From a checkpoint of a small mixture-of-experts model trained on Wikipedia.
Size: 8 layers, width 192, vocabulary 15223, 31M parameters.
Training: a variant of Adam for the experts, 639M tokens, 3163 steps.
Below are experts of layer 3 (counted from 0) of a mixture-of-experts language model. Rows are named router (the router's row for the expert), gate (a neuron's input weights, with its number), up (a neuron's input weights, with its number), down (a neuron's output weights, with its number) and show model dimensions 96-191. Each number is 200 + 20 x the weight over its row's rms, rounded and kept within 0 to 999.
After each expert's rows: a language model's description of what the expert responds to. This comes from a sample of Wikipedia text that the model never trained on.

# expert 27
router,168,208,221,220,181,218,202,155,187,200,189,184,217,202,214,170,189,188,208,202,217,180,202,216,179,185,211,170,219,205,201,170,208,194,238,222,188,270,193,213,199,195,191,162,188,190,206,198,172,196,182,198,172,215,196,172,253,171,193,191,229,235,217,192,201,190,195,193,196,173,188,175,235,199,197,214,165,192,202,217,215,208,196,182,225,178,220,187,269,201,211,204,183,200,161,211
gate0,179,203,151,226,184,230,231,215,169,226,204,206,209,175,236,192,202,193,178,175,165,216,191,198,225,205,163,190,202,170,180,239,219,166,199,183,210,183,170,229,228,233,180,154,201,198,159,191,175,199,200,204,216,201,200,202,213,209,203,202,220,215,196,224,196,193,230,205,207,194,211,220,205,216,209,204,204,169,208,229,187,189,210,206,194,183,231,202,230,193,208,181,217,201,194,206
up0,239,225,202,211,198,164,161,182,203,176,208,182,201,208,189,181,200,221,215,200,217,201,199,211,200,181,171,207,215,245,208,201,204,210,228,201,181,190,185,239,201,221,201,202,217,186,230,166,203,228,199,216,200,222,189,205,203,200,204,194,173,244,207,210,187,182,218,179,208,191,184,176,200,216,210,186,193,171,226,211,178,222,226,237,189,185,193,206,202,171,198,204,215,220,212,223
down0,199,208,204,203,173,169,193,197,199,245,209,177,201,217,218,194,210,232,221,195,185,235,171,194,186,190,220,194,213,217,183,169,200,221,213,211,259,199,187,190,174,234,224,251,182,172,227,189,173,185,193,179,216,209,180,170,174,215,192,174,216,203,238,206,210,193,189,166,176,216,214,206,179,191,155,215,177,218,220,203,209,205,229,196,192,245,198,188,198,176,193,214,243,178,195,183
First piece of African, South Asian, Arabic or East Asian names and words, such as Kw-aku, Q-adir, Mand-al, Um-ayyad.

# expert 4
router,192,200,197,218,203,227,185,183,169,189,211,188,208,196,208,176,179,184,204,183,191,182,189,208,183,168,206,161,231,225,193,164,170,193,241,198,189,256,198,216,226,206,184,150,182,219,187,195,214,222,186,195,215,241,184,182,247,164,182,167,215,211,206,216,182,171,195,218,185,180,179,160,214,187,174,228,190,209,217,223,223,226,175,200,209,198,218,172,205,207,212,204,196,214,165,192
gate0,176,197,224,211,198,184,202,214,195,155,193,208,208,219,215,228,206,226,208,223,195,199,191,176,209,202,219,158,200,227,213,172,197,173,152,162,186,174,218,192,207,192,183,217,196,209,189,190,208,169,168,206,164,226,179,186,195,203,170,226,211,215,192,208,177,206,170,204,191,192,214,170,227,185,163,191,209,178,213,156,192,201,134,215,223,201,229,204,215,170,177,192,196,184,193,200
up0,215,237,223,178,212,174,222,205,210,195,164,212,211,200,221,220,188,199,221,150,195,200,218,191,205,196,214,221,210,177,194,225,192,167,207,187,212,197,196,233,215,180,230,204,193,249,225,184,184,196,205,185,174,199,225,217,144,193,214,211,225,215,197,185,216,205,201,231,183,206,173,184,185,213,201,224,192,177,193,184,165,220,206,197,241,194,191,186,226,161,188,209,183,205,229,194
down0,188,181,197,221,148,235,200,166,204,176,190,220,208,232,220,210,174,203,175,198,216,196,232,202,216,207,184,259,190,216,193,194,169,213,198,193,183,209,207,215,199,195,175,207,226,198,226,187,196,192,182,190,190,231,212,184,209,179,215,203,196,187,236,191,220,190,213,215,165,214,198,207,175,154,184,163,204,158,196,211,217,210,214,197,198,165,174,202,195,216,207,182,219,181,175,158
Quantity or scope words like main, some, most, no, non, plus table pipes, section markers and word-start fragments in asteroid and data tables.

# expert 9
router,177,208,211,185,186,216,212,201,182,206,182,172,222,188,231,207,196,201,208,159,174,221,171,209,203,183,230,165,227,222,196,154,198,183,223,192,214,212,207,203,201,186,173,149,188,207,197,189,218,213,185,223,177,229,185,188,257,196,165,169,202,225,218,222,209,185,193,183,161,195,180,202,198,231,176,212,162,210,222,231,207,215,197,206,192,183,216,213,234,236,188,207,204,217,168,199
gate10,229,209,195,199,212,195,209,206,189,240,191,180,186,232,210,214,203,205,214,211,221,207,161,194,187,200,217,184,182,218,218,227,175,200,218,216,166,202,168,159,203,188,203,217,208,182,211,182,221,189,216,203,198,181,201,191,197,176,195,233,213,201,205,224,197,194,160,204,199,192,202,187,207,115,172,179,218,187,209,165,203,212,173,192,199,193,222,213,197,182,197,197,171,223,201,211
up10,187,183,178,157,214,199,217,216,175,197,215,199,190,214,169,199,198,214,183,225,204,172,227,204,216,212,189,196,180,182,173,199,191,221,201,170,185,180,175,229,175,208,213,225,212,247,187,210,208,174,183,212,195,200,173,183,212,210,196,208,205,179,203,189,216,230,202,205,224,187,166,176,210,207,249,227,183,186,196,191,198,200,191,204,197,181,166,218,196,234,218,227,227,225,171,181
down10,220,223,235,209,171,187,169,175,217,216,186,196,195,200,153,195,231,204,198,193,171,200,227,202,167,203,178,218,222,187,186,200,189,233,209,215,202,224,219,187,182,184,228,190,187,208,203,212,221,203,203,181,213,223,186,185,209,205,199,221,232,210,209,185,209,220,262,223,217,211,208,206,201,242,185,230,194,175,197,193,199,208,190,208,242,232,207,196,218,207,225,182,172,225,182,177
Periods ending sentences and commas after introductory year phrases, such as "In 1966," and "mission." before the next sentence.

# expert 25
router,214,204,223,224,211,241,209,184,191,211,169,186,217,160,208,192,221,193,207,177,170,204,179,217,210,179,208,174,205,243,216,188,198,212,200,192,178,234,198,183,194,194,172,187,184,222,178,197,207,203,210,198,204,230,180,199,267,172,151,200,227,223,219,203,222,187,217,223,182,172,197,212,187,209,167,212,193,203,183,231,189,226,164,213,219,183,229,197,195,194,202,182,202,186,189,214
gate0,196,196,216,190,214,159,207,221,204,167,179,219,190,190,199,164,218,194,194,179,226,238,195,187,196,230,200,178,183,193,189,177,212,207,183,193,197,209,224,214,244,245,175,203,227,213,198,189,233,235,172,185,227,216,217,194,166,185,194,208,209,169,212,223,189,182,212,216,191,174,201,172,169,226,187,218,212,213,233,188,210,204,158,210,159,166,204,192,187,202,196,208,202,210,184,169
up0,171,167,203,177,195,180,211,189,151,203,199,196,197,176,169,204,225,164,236,186,197,195,210,197,197,207,216,222,229,197,173,186,198,192,212,214,196,204,207,201,189,235,170,182,195,216,193,210,183,214,185,181,194,220,197,209,206,187,164,190,216,227,203,199,190,213,206,187,173,176,188,228,188,205,220,218,193,198,193,203,217,215,210,195,194,193,167,186,218,197,210,208,193,195,201,202
down0,222,194,172,182,181,181,219,204,181,182,174,184,168,190,201,196,235,228,183,174,228,208,218,224,202,187,185,204,222,212,203,217,209,270,207,220,209,208,171,207,178,185,183,224,240,219,189,184,192,232,183,196,199,190,199,206,214,195,196,206,206,214,204,169,178,187,190,197,207,186,212,228,179,187,194,192,194,173,188,208,211,200,162,178,200,192,171,224,197,161,204,177,220,167,224,205
Word stems and short roots that often take endings like -ing or -ed, such as obs-ess, order, present, repair, suff-ix.

# expert 22
router,201,191,195,208,192,218,210,177,192,200,181,210,221,219,195,192,178,216,187,158,205,176,188,212,204,163,208,155,211,208,217,166,180,185,200,212,194,254,204,225,220,200,195,174,194,218,204,206,168,201,168,179,203,231,201,178,248,201,154,177,206,230,202,200,193,196,195,201,183,173,208,172,195,187,184,225,192,196,231,204,206,212,188,206,196,200,239,209,253,189,217,195,188,203,151,196
gate0,223,198,198,182,213,191,218,213,232,190,213,230,205,206,204,153,219,196,218,190,175,220,201,207,190,198,200,174,222,216,215,200,205,179,208,210,171,196,202,210,201,228,198,189,195,232,215,167,158,229,208,238,236,239,225,205,204,201,196,216,202,211,199,198,240,189,225,188,188,229,227,195,209,191,187,200,221,192,196,188,193,208,201,197,164,223,235,219,197,203,195,210,223,223,164,215
up0,200,191,183,168,201,178,204,162,216,181,205,189,195,155,181,168,189,232,175,202,228,200,159,208,213,176,206,234,206,193,180,240,194,229,219,192,184,248,218,196,204,173,228,202,190,189,210,221,185,214,250,178,196,186,206,185,206,158,192,170,189,178,170,224,187,181,179,187,175,178,187,235,250,185,198,199,206,200,235,172,183,195,209,194,200,215,164,197,207,195,191,202,198,218,181,169
down0,172,180,217,188,224,181,219,187,232,186,201,198,176,229,210,194,203,184,171,186,224,201,224,187,184,169,200,209,189,198,217,148,174,221,232,212,224,230,197,217,158,206,184,212,177,212,181,202,206,165,232,172,222,208,206,178,220,159,188,209,221,178,185,196,182,197,238,182,167,170,226,196,222,229,221,234,241,175,217,172,222,198,210,207,236,213,190,204,215,202,197,226,187,176,187,190
Word pieces opening Latin species epithets, genus initials and scientific terms in taxonomy lists and biomedical text, such as ap-ennina, bi-ennis, le-uk-emia.

# expert 17
router,191,187,209,218,180,232,180,156,208,188,190,195,232,176,249,199,181,191,200,158,159,195,183,201,195,186,208,205,217,206,213,168,158,191,224,191,205,240,216,218,184,199,207,173,179,196,190,208,185,204,179,204,210,240,182,191,250,189,187,197,216,202,210,218,148,175,214,206,167,176,185,203,200,198,187,211,167,202,205,215,199,207,189,191,204,183,222,169,208,198,194,197,197,198,180,174
gate5,211,208,232,197,193,190,235,190,248,201,178,188,220,163,220,168,192,182,194,214,212,203,169,190,166,223,201,190,224,197,198,171,188,211,177,188,139,226,191,223,216,198,221,192,192,219,205,208,178,215,188,199,198,239,208,196,199,188,176,183,228,213,190,199,170,193,184,206,207,189,173,161,206,216,186,233,161,186,192,204,219,208,205,211,197,167,173,203,192,191,191,203,206,205,186,179
up5,169,186,188,180,192,212,233,212,209,195,198,206,208,211,241,186,190,207,180,217,202,245,182,210,177,178,183,232,210,227,227,209,191,210,147,208,200,189,211,174,220,246,212,181,192,234,250,208,200,241,197,205,186,219,217,214,192,205,183,191,196,181,206,213,145,205,190,214,208,186,200,179,213,197,198,165,176,196,218,197,205,208,169,179,197,187,202,188,182,226,230,214,198,191,195,194
down5,193,204,182,208,182,220,159,189,218,256,176,209,206,238,218,210,229,230,181,192,217,211,206,197,207,212,213,213,212,218,198,204,208,184,236,214,236,170,165,161,203,176,245,189,237,190,224,212,213,198,205,172,218,212,198,213,221,195,217,197,228,199,200,222,218,201,198,196,207,205,190,194,181,201,207,205,200,195,182,218,213,186,240,142,217,169,211,224,165,225,189,170,223,214,222,172
Word-final suffixes like -ing, -ed, -ation completing a word (sowing, streaming), and place-name starters New, South, North, Northern.

# expert 43
router,199,196,232,213,191,238,204,196,190,192,200,189,216,193,231,205,194,220,206,178,182,204,192,202,191,170,221,170,196,197,193,170,189,201,200,183,204,233,182,192,222,199,172,148,197,179,197,212,193,227,184,227,212,219,195,186,238,197,157,206,221,234,227,195,166,189,179,199,191,207,197,192,201,212,141,206,178,195,208,200,201,194,177,221,216,178,232,204,216,222,215,203,198,196,170,224
gate5,227,164,200,234,219,231,210,200,215,254,165,219,197,213,227,174,202,174,202,183,182,186,199,191,200,221,207,172,210,201,231,191,231,225,210,216,192,200,208,189,191,142,211,237,195,178,229,215,162,183,205,188,225,206,182,185,220,241,176,207,199,203,195,209,177,212,207,201,203,189,209,170,226,224,205,184,212,229,218,187,189,187,175,172,190,148,187,217,203,197,190,179,196,200,189,191
up5,211,183,234,237,223,219,248,210,184,191,201,218,227,161,211,188,192,174,219,218,191,210,187,191,204,229,162,168,210,204,186,207,195,220,196,217,221,179,197,157,197,205,216,187,203,183,221,201,194,177,175,244,219,211,164,202,218,191,183,202,193,180,216,191,214,195,212,165,202,208,189,176,176,192,191,176,212,248,160,196,199,214,180,223,220,192,206,205,191,187,166,226,191,224,194,195
down5,236,210,211,189,218,191,192,212,214,220,238,195,217,204,248,163,166,204,218,218,185,215,192,178,212,205,172,205,261,193,212,201,204,173,173,205,185,180,219,211,229,223,186,215,189,221,207,225,209,193,209,185,206,184,147,210,209,168,222,197,199,189,201,234,196,191,237,228,171,195,204,191,173,219,202,165,192,190,167,190,195,193,217,196,172,194,177,163,190,187,229,189,210,202,168,200
Past and -ing verbs for saying, making or naming, often after was, to or he, such as called, wrote, stated, replied.

# expert 54
router,196,209,231,211,189,210,193,176,166,190,201,200,223,214,218,211,192,199,202,199,194,220,156,223,204,181,198,185,215,228,200,161,191,204,198,198,186,236,185,183,226,225,177,164,179,187,197,212,206,206,192,195,206,218,201,206,234,176,168,187,214,189,218,196,199,179,173,194,207,171,188,186,203,216,174,200,176,191,208,213,197,210,194,189,199,190,224,187,208,197,190,198,185,202,153,209
gate5,198,207,189,212,221,225,186,207,175,166,182,195,220,175,194,231,233,197,191,183,171,205,211,193,225,188,193,197,228,197,233,208,199,203,189,205,205,194,196,217,204,196,206,196,199,213,225,221,234,207,163,215,198,171,174,211,212,198,156,177,202,219,227,225,182,167,206,177,208,169,233,192,238,230,194,197,194,180,224,202,177,193,175,185,221,209,186,217,206,206,212,217,216,248,248,214
up5,207,188,212,176,210,202,174,223,204,210,179,213,212,210,179,175,192,191,210,224,190,195,235,210,203,183,210,181,202,159,186,219,225,193,232,243,211,188,198,220,223,205,200,185,203,235,209,224,176,226,202,195,219,248,201,176,191,205,208,175,219,209,216,214,176,193,221,175,172,224,233,182,215,171,215,187,217,230,210,197,224,201,211,173,178,222,197,195,221,157,216,193,189,211,171,218
down5,216,197,229,229,190,190,164,198,185,194,189,232,199,201,186,224,210,214,196,208,186,213,243,170,191,198,203,206,202,197,176,200,202,166,203,257,172,189,168,209,198,161,166,181,202,219,230,210,216,194,221,200,213,210,198,202,192,209,207,222,171,203,244,177,233,184,192,174,190,221,180,194,164,180,186,202,218,167,186,191,173,195,232,170,219,174,222,239,165,228,206,224,198,165,183,174
Past-tense verbs and prepositions after was, he, to in biographies and histories: attended, completed, received, held, won, at, during, under.

# expert 21
router,173,207,193,202,211,213,217,174,163,200,206,199,267,187,221,198,176,186,186,182,190,193,182,208,191,176,193,161,214,223,174,174,180,203,239,195,199,212,206,192,218,203,182,192,192,196,202,222,200,228,193,194,193,223,194,168,258,173,156,197,212,212,225,212,177,192,207,207,193,179,192,189,224,198,167,215,212,207,212,227,193,213,183,190,218,164,228,197,200,198,218,211,199,184,136,208
gate5,225,200,216,196,190,219,180,195,206,190,153,222,187,214,220,218,192,185,227,192,170,210,181,193,196,236,214,195,223,227,205,182,214,196,194,213,160,202,183,169,217,151,204,193,206,197,214,181,197,204,192,198,183,203,165,181,264,203,211,175,175,183,202,171,190,164,143,209,193,214,194,207,192,183,158,185,200,192,179,171,213,187,197,226,219,222,190,193,203,198,210,196,181,216,227,172
up5,200,200,181,216,178,194,196,202,197,203,179,217,238,198,203,265,197,181,233,210,210,200,171,208,206,234,195,182,175,252,202,196,199,137,177,215,163,201,185,190,189,220,199,189,196,239,216,224,197,213,163,205,208,220,175,178,218,212,180,183,170,195,168,199,149,200,182,183,192,193,172,186,170,170,204,183,197,205,170,190,238,191,224,210,204,203,201,201,188,182,191,207,212,226,191,201
down5,162,191,168,245,199,218,213,188,207,228,201,194,201,195,191,204,173,188,181,192,206,213,202,215,219,181,187,182,223,221,204,233,218,188,203,231,210,209,198,189,227,182,210,243,234,211,184,234,190,214,220,195,209,224,252,211,225,212,221,224,179,178,194,208,207,258,232,208,194,228,188,209,163,175,211,197,221,230,197,190,199,188,222,178,197,202,207,199,220,185,190,182,179,194,230,192
Pipe characters separating cells in wiki tables of election results, sports schedules and records; also semicolons in listed values.

# expert 14
router,206,195,218,226,201,230,202,168,191,195,191,187,210,193,211,183,205,174,198,172,184,195,213,203,189,186,201,173,212,217,213,166,159,208,216,181,177,263,201,218,204,188,190,158,187,225,208,195,193,196,172,200,187,229,190,169,239,187,183,178,233,194,219,211,177,185,203,200,190,184,189,164,217,196,183,244,176,184,204,200,233,221,162,199,201,190,215,192,229,199,205,197,191,191,167,209
gate0,154,171,186,163,208,184,215,156,216,196,212,197,195,225,165,211,175,216,206,208,210,222,204,220,206,191,215,176,219,204,171,226,194,202,174,195,204,234,180,194,204,192,216,161,211,236,202,191,210,202,182,216,204,203,214,206,213,207,191,244,186,234,179,231,193,236,198,227,186,194,187,212,180,219,221,212,229,201,207,212,223,210,173,220,181,195,205,209,216,189,170,179,200,199,223,224
up0,215,175,227,195,162,207,173,203,217,198,208,210,186,208,209,165,201,194,224,217,184,191,198,240,177,212,207,204,202,134,229,192,204,201,204,208,199,182,198,202,205,201,227,192,221,232,219,210,193,192,240,209,198,170,166,193,213,168,184,170,205,213,213,180,193,166,189,202,202,145,200,186,189,203,179,206,186,198,203,185,208,191,221,201,223,200,172,194,239,194,202,201,201,186,196,163
down0,179,209,230,233,199,197,211,188,189,208,247,160,199,220,217,209,189,197,190,209,181,206,218,185,213,194,198,179,198,190,185,186,227,180,217,234,194,187,188,176,182,215,204,224,174,185,210,190,231,174,188,183,195,186,205,209,178,207,230,207,211,194,202,176,215,205,239,186,236,153,183,225,203,179,216,175,221,209,215,210,180,215,215,203,203,205,187,183,183,197,230,228,214,232,210,240
First piece of a split capitalized name or word, as in Sand|ane, Will|ow, T|ud|or, Jon|athon, plus Yes and No in tables.

# expert 36
router,191,180,220,204,192,222,205,167,200,187,175,192,229,170,217,180,202,198,203,174,174,201,194,209,192,197,197,172,242,198,209,177,200,189,205,175,217,254,197,207,230,188,197,167,164,238,199,214,201,209,179,197,200,213,201,169,249,172,180,196,219,197,200,210,198,174,209,214,182,196,179,190,215,198,153,232,177,204,207,187,206,221,198,213,230,178,204,180,208,183,193,177,198,196,153,190
gate0,205,172,187,155,163,215,190,162,186,190,223,198,174,220,200,212,199,231,213,200,183,174,172,201,198,183,224,196,225,217,181,159,191,199,212,227,226,196,220,185,199,174,209,196,155,228,185,219,187,180,155,168,227,224,219,170,221,168,201,198,211,233,184,201,228,180,163,217,231,170,203,225,216,183,202,251,227,215,206,210,170,200,213,217,186,212,232,199,215,180,196,201,220,189,201,242
up0,212,189,160,160,212,155,182,172,191,183,206,193,203,222,185,226,196,175,177,199,212,215,187,200,201,171,208,211,231,197,166,152,215,179,181,221,217,221,226,195,213,205,240,212,156,237,165,214,211,167,155,177,203,207,186,165,210,229,217,205,196,242,168,200,203,218,201,226,184,211,200,218,193,168,207,206,217,210,221,200,210,185,207,189,175,189,202,213,222,164,188,198,191,231,185,212
down0,224,220,183,224,195,170,210,208,211,212,218,222,197,212,198,239,201,182,223,170,185,169,215,189,199,203,177,207,229,203,169,217,164,173,173,201,223,223,192,200,209,190,170,182,189,191,198,210,173,202,209,205,172,190,232,187,199,188,224,209,192,167,224,170,239,207,236,195,217,222,200,204,194,156,214,202,217,211,183,200,217,198,240,214,176,205,213,179,206,170,214,174,198,199,188,178
Conjunctions, relative pronouns and sentence-opening In: that, which, who, but, when, where, while, starting subordinate clauses or new sentences.

# expert 31
router,178,164,209,216,206,224,205,156,189,200,190,206,218,178,201,196,206,215,191,178,193,198,185,228,207,192,206,177,203,224,208,175,215,188,213,202,195,247,218,198,208,197,207,148,184,193,218,189,184,219,196,177,194,217,215,182,235,184,167,182,215,218,193,227,193,199,180,198,182,177,206,176,206,208,176,232,166,193,215,209,215,220,172,182,196,164,218,171,255,199,207,186,202,203,157,180
gate0,185,173,224,188,219,202,232,207,224,202,195,200,213,148,186,183,189,210,216,209,223,186,179,198,229,208,196,209,178,183,201,198,195,180,211,207,181,212,231,201,209,187,225,207,217,197,185,218,202,180,178,255,209,188,254,186,199,229,188,166,192,212,191,226,223,215,172,187,201,188,196,197,187,208,206,197,234,239,213,211,192,205,193,203,182,197,206,196,191,187,183,181,147,167,192,168
up0,193,215,240,199,195,218,182,204,200,167,174,238,206,225,179,167,215,186,217,198,198,213,203,203,200,233,200,209,207,182,184,223,201,186,198,163,163,191,183,213,186,222,193,197,182,206,205,194,240,204,166,218,213,215,209,189,229,183,193,200,232,196,167,200,177,223,201,193,176,221,201,204,209,204,184,187,145,207,215,175,229,188,194,176,195,212,208,197,220,221,199,194,187,183,205,194
down0,178,185,228,245,214,191,191,193,242,189,213,212,189,186,192,207,230,198,205,211,196,204,195,244,200,177,186,228,201,176,193,199,194,172,195,201,241,183,215,155,198,201,216,206,181,199,250,210,204,185,194,245,212,206,221,193,240,205,205,201,183,205,184,201,232,210,197,208,200,214,207,223,197,193,195,232,196,199,227,223,198,206,198,203,198,211,218,188,232,220,216,168,216,206,213,173
First pieces of longer words and place names, after the or and, such as cor-ridor, Cov-ington, sec-ularized, Gl-acier.

# expert 41
router,183,205,172,229,161,219,220,189,195,186,189,179,202,199,233,196,197,188,220,190,187,195,158,186,198,182,220,188,212,209,184,187,184,191,245,195,200,237,227,213,249,204,182,168,174,188,219,216,196,205,211,191,199,221,196,179,235,197,150,193,221,213,200,230,184,198,159,207,204,173,183,186,195,195,198,223,210,191,228,213,212,212,176,200,233,198,203,191,231,205,183,206,234,196,169,195
gate1,209,213,188,188,170,197,205,171,195,192,170,176,201,193,199,184,174,195,187,209,203,202,167,213,263,196,190,187,237,215,170,171,223,227,199,178,198,280,201,201,191,164,225,189,182,224,224,183,165,177,214,200,178,199,203,209,205,178,204,204,188,210,206,188,176,216,216,168,182,205,162,182,196,182,198,230,220,153,195,191,210,167,219,208,216,201,223,161,220,196,207,174,202,187,184,208
up1,215,216,230,162,231,196,204,206,216,204,205,182,177,192,170,184,208,203,203,192,190,195,163,195,158,176,210,195,192,186,191,203,183,194,215,203,220,205,153,205,166,207,177,187,206,186,162,161,203,171,197,198,216,218,207,246,175,156,224,217,179,209,211,172,206,180,213,190,210,215,206,201,204,204,216,200,181,192,250,197,185,236,240,180,186,205,201,172,210,210,225,207,194,206,237,238
down1,180,187,189,206,228,224,156,188,177,196,200,201,200,196,193,210,158,202,196,232,221,192,181,238,218,190,188,201,189,209,210,182,198,220,195,201,187,226,229,223,195,226,212,184,189,208,201,213,172,185,193,173,192,171,203,207,235,199,181,218,183,239,207,218,205,163,196,199,173,143,188,186,220,206,233,194,188,195,200,204,176,211,229,210,192,192,196,188,178,188,230,196,224,178,164,155
The word to after verbs like promoted, reduced, renamed, and adverbs or adverb endings such as also, then, again, -ly.

# expert 29
router,173,193,207,207,186,230,206,161,173,211,169,181,216,218,238,212,202,187,210,166,180,202,210,229,200,192,187,186,212,219,178,143,207,190,194,189,204,221,201,188,215,188,175,161,185,211,203,195,198,215,196,186,198,213,204,190,245,194,160,194,217,204,200,215,171,190,194,195,194,198,194,179,209,190,174,217,176,204,202,190,196,205,178,209,236,193,222,212,254,198,205,232,181,184,166,213
gate0,194,238,195,209,210,195,191,207,227,183,209,213,215,210,194,209,189,171,224,171,174,246,197,158,221,192,195,215,199,190,190,193,163,195,210,188,202,217,196,216,253,194,201,207,194,186,188,203,198,218,158,186,201,182,175,177,196,204,206,213,243,198,183,210,178,196,194,172,214,213,179,217,197,208,181,199,200,200,207,232,193,238,149,145,180,222,201,195,197,201,187,163,189,191,188,204
up0,168,203,212,161,223,229,244,189,210,205,208,169,210,209,188,234,200,183,223,204,203,233,185,211,215,196,225,211,198,169,190,196,203,218,216,191,235,184,236,232,213,206,196,228,187,192,189,216,239,188,205,201,214,200,200,225,165,200,228,196,220,217,197,185,195,191,206,220,230,209,191,231,204,199,220,208,213,225,192,185,192,200,182,186,192,188,187,189,205,185,192,219,187,193,204,197
down0,199,201,205,202,208,187,212,186,191,197,218,156,196,196,196,185,185,208,214,188,214,189,195,210,217,154,235,190,200,218,240,200,213,225,225,203,224,199,189,179,176,173,226,186,169,171,208,212,189,185,219,198,204,220,188,193,181,194,202,171,177,221,214,194,209,196,193,206,172,214,186,212,211,213,241,183,217,205,190,252,202,211,238,210,190,194,226,220,181,170,213,148,208,232,242,160
Given names opening a person's name in bios, credits and sports tables, such as John, Emil, Frank, Michael; also de.

# expert 2
router,188,202,228,221,195,257,201,199,188,182,190,198,223,182,197,200,212,172,214,180,202,207,196,203,175,164,219,162,201,209,194,194,193,219,214,194,203,229,209,196,238,200,193,148,158,206,200,182,208,215,209,199,186,218,203,168,230,188,179,171,213,220,187,218,213,176,180,187,192,208,206,188,199,204,194,225,198,215,192,208,213,220,180,197,233,196,215,195,222,186,198,199,195,215,144,192
gate1,161,229,181,206,212,185,219,197,224,221,206,162,229,159,212,199,222,246,236,179,178,213,198,215,202,192,202,185,173,192,195,193,195,206,237,185,206,208,181,199,197,236,234,173,198,195,237,210,203,193,219,219,176,165,165,173,204,200,214,181,185,223,222,163,196,190,181,187,216,173,179,209,204,236,192,165,247,194,207,229,215,199,193,192,261,211,185,192,205,182,198,210,193,229,202,218
up1,194,217,211,180,216,226,206,186,195,176,211,185,212,160,193,230,227,188,188,222,199,188,210,208,174,235,223,222,171,245,201,200,213,198,201,210,167,190,209,186,202,179,206,218,175,187,169,144,192,178,198,228,219,201,212,188,189,186,172,169,225,174,241,189,202,195,211,185,233,188,191,155,201,218,184,226,214,201,198,206,170,211,189,186,213,184,202,184,186,185,193,221,204,230,177,203
down1,194,175,191,198,206,180,224,222,216,175,208,201,195,208,180,186,215,187,155,202,191,207,223,226,187,192,202,218,239,171,199,204,201,220,226,223,198,198,185,202,216,204,194,196,227,224,205,223,213,202,203,179,214,229,180,200,200,235,214,220,212,217,179,223,207,223,208,187,177,196,198,208,203,171,227,239,211,170,194,187,234,208,185,244,198,194,181,198,185,191,190,183,195,233,205,182
Modal and auxiliary verbs and infinitive to after a subject, such as could, would, can, had, does, to earn.

# expert 45
router,191,184,194,197,220,212,211,161,168,190,205,185,240,197,225,201,205,178,237,178,194,209,199,210,172,163,218,169,215,189,262,165,176,213,224,183,204,249,182,204,213,184,185,175,182,191,209,203,159,215,201,224,231,203,194,177,224,206,186,181,213,223,199,226,219,175,170,205,198,200,189,182,227,195,181,207,197,201,211,203,204,212,176,200,230,204,221,206,229,209,202,207,180,181,175,166
gate10,234,213,179,193,187,202,237,203,188,194,203,156,227,191,196,235,182,205,208,207,186,197,190,220,215,189,185,194,199,183,167,200,207,193,182,196,211,192,229,193,211,225,203,166,173,199,179,157,202,222,175,205,194,202,187,192,210,225,197,208,209,192,191,196,186,236,249,180,175,178,168,204,183,203,188,217,179,208,207,201,249,197,170,198,139,184,184,239,209,148,178,198,205,219,206,194
up10,236,221,192,206,176,198,192,191,214,248,174,199,163,201,206,219,206,198,205,189,192,188,224,209,245,173,254,183,211,196,210,234,235,201,209,181,186,211,222,201,207,158,168,212,220,178,163,191,189,213,167,180,207,208,245,181,212,182,193,197,212,179,209,240,178,193,171,194,191,205,209,224,184,150,213,217,194,176,195,179,198,171,206,170,183,185,178,187,202,201,203,185,171,196,196,192
down10,177,205,206,185,196,195,165,209,212,226,204,166,203,220,213,192,205,173,218,205,214,166,174,195,183,180,217,187,220,204,178,180,197,218,237,189,237,259,191,180,214,229,181,181,189,202,211,226,167,190,214,202,214,218,162,185,211,199,203,206,199,203,185,191,244,226,215,210,234,215,205,195,200,217,211,185,207,208,209,205,201,210,186,172,218,209,226,199,197,187,207,197,157,208,216,181
The articles a, an, A and the auxiliaries had, has, have, usually after prepositions or verbs, as in "according to an article".

# expert 57
router,189,212,201,241,186,216,204,181,185,198,196,203,246,204,231,197,200,186,211,182,152,193,197,183,201,163,196,172,209,232,239,193,187,195,212,203,208,243,209,199,214,190,176,162,173,225,191,197,172,216,199,184,182,207,204,194,214,207,138,203,227,179,199,207,192,169,170,186,177,209,183,172,206,209,209,211,171,211,202,228,195,215,171,189,215,190,239,227,217,232,210,188,232,182,174,175
gate0,214,188,169,169,209,206,168,196,178,169,194,170,239,190,237,223,200,203,216,225,225,201,202,173,209,194,224,197,191,213,191,214,175,209,186,208,165,262,190,180,205,162,196,208,223,226,202,193,205,188,185,196,198,201,207,205,207,189,175,220,159,215,203,225,201,230,213,229,188,213,182,205,201,176,198,204,238,194,220,148,228,167,200,199,213,216,198,208,213,206,209,200,203,197,210,184
up0,181,178,213,201,192,202,203,174,187,229,227,189,217,183,226,199,221,239,184,214,194,178,165,194,183,149,199,228,189,199,204,184,148,215,180,226,174,227,186,178,199,196,213,207,216,199,226,197,200,199,238,187,178,175,215,200,194,200,158,188,191,200,219,220,209,209,188,210,207,211,189,213,190,162,209,199,216,217,205,201,198,215,195,169,204,234,203,181,218,190,194,195,239,246,222,178
down0,213,155,198,221,185,156,215,165,210,246,176,171,164,188,200,221,189,201,190,228,201,183,159,183,209,168,195,185,193,210,203,224,180,215,233,208,188,234,214,188,198,191,209,202,209,164,190,176,214,210,212,214,190,172,201,205,180,213,229,210,188,204,239,190,201,211,203,201,204,204,187,188,190,204,223,195,203,210,187,207,219,164,193,217,178,244,187,208,214,193,201,241,192,227,190,195
Copular and auxiliary verbs after a subject pronoun or name, such as was, is, were, be, became, as in "he was born".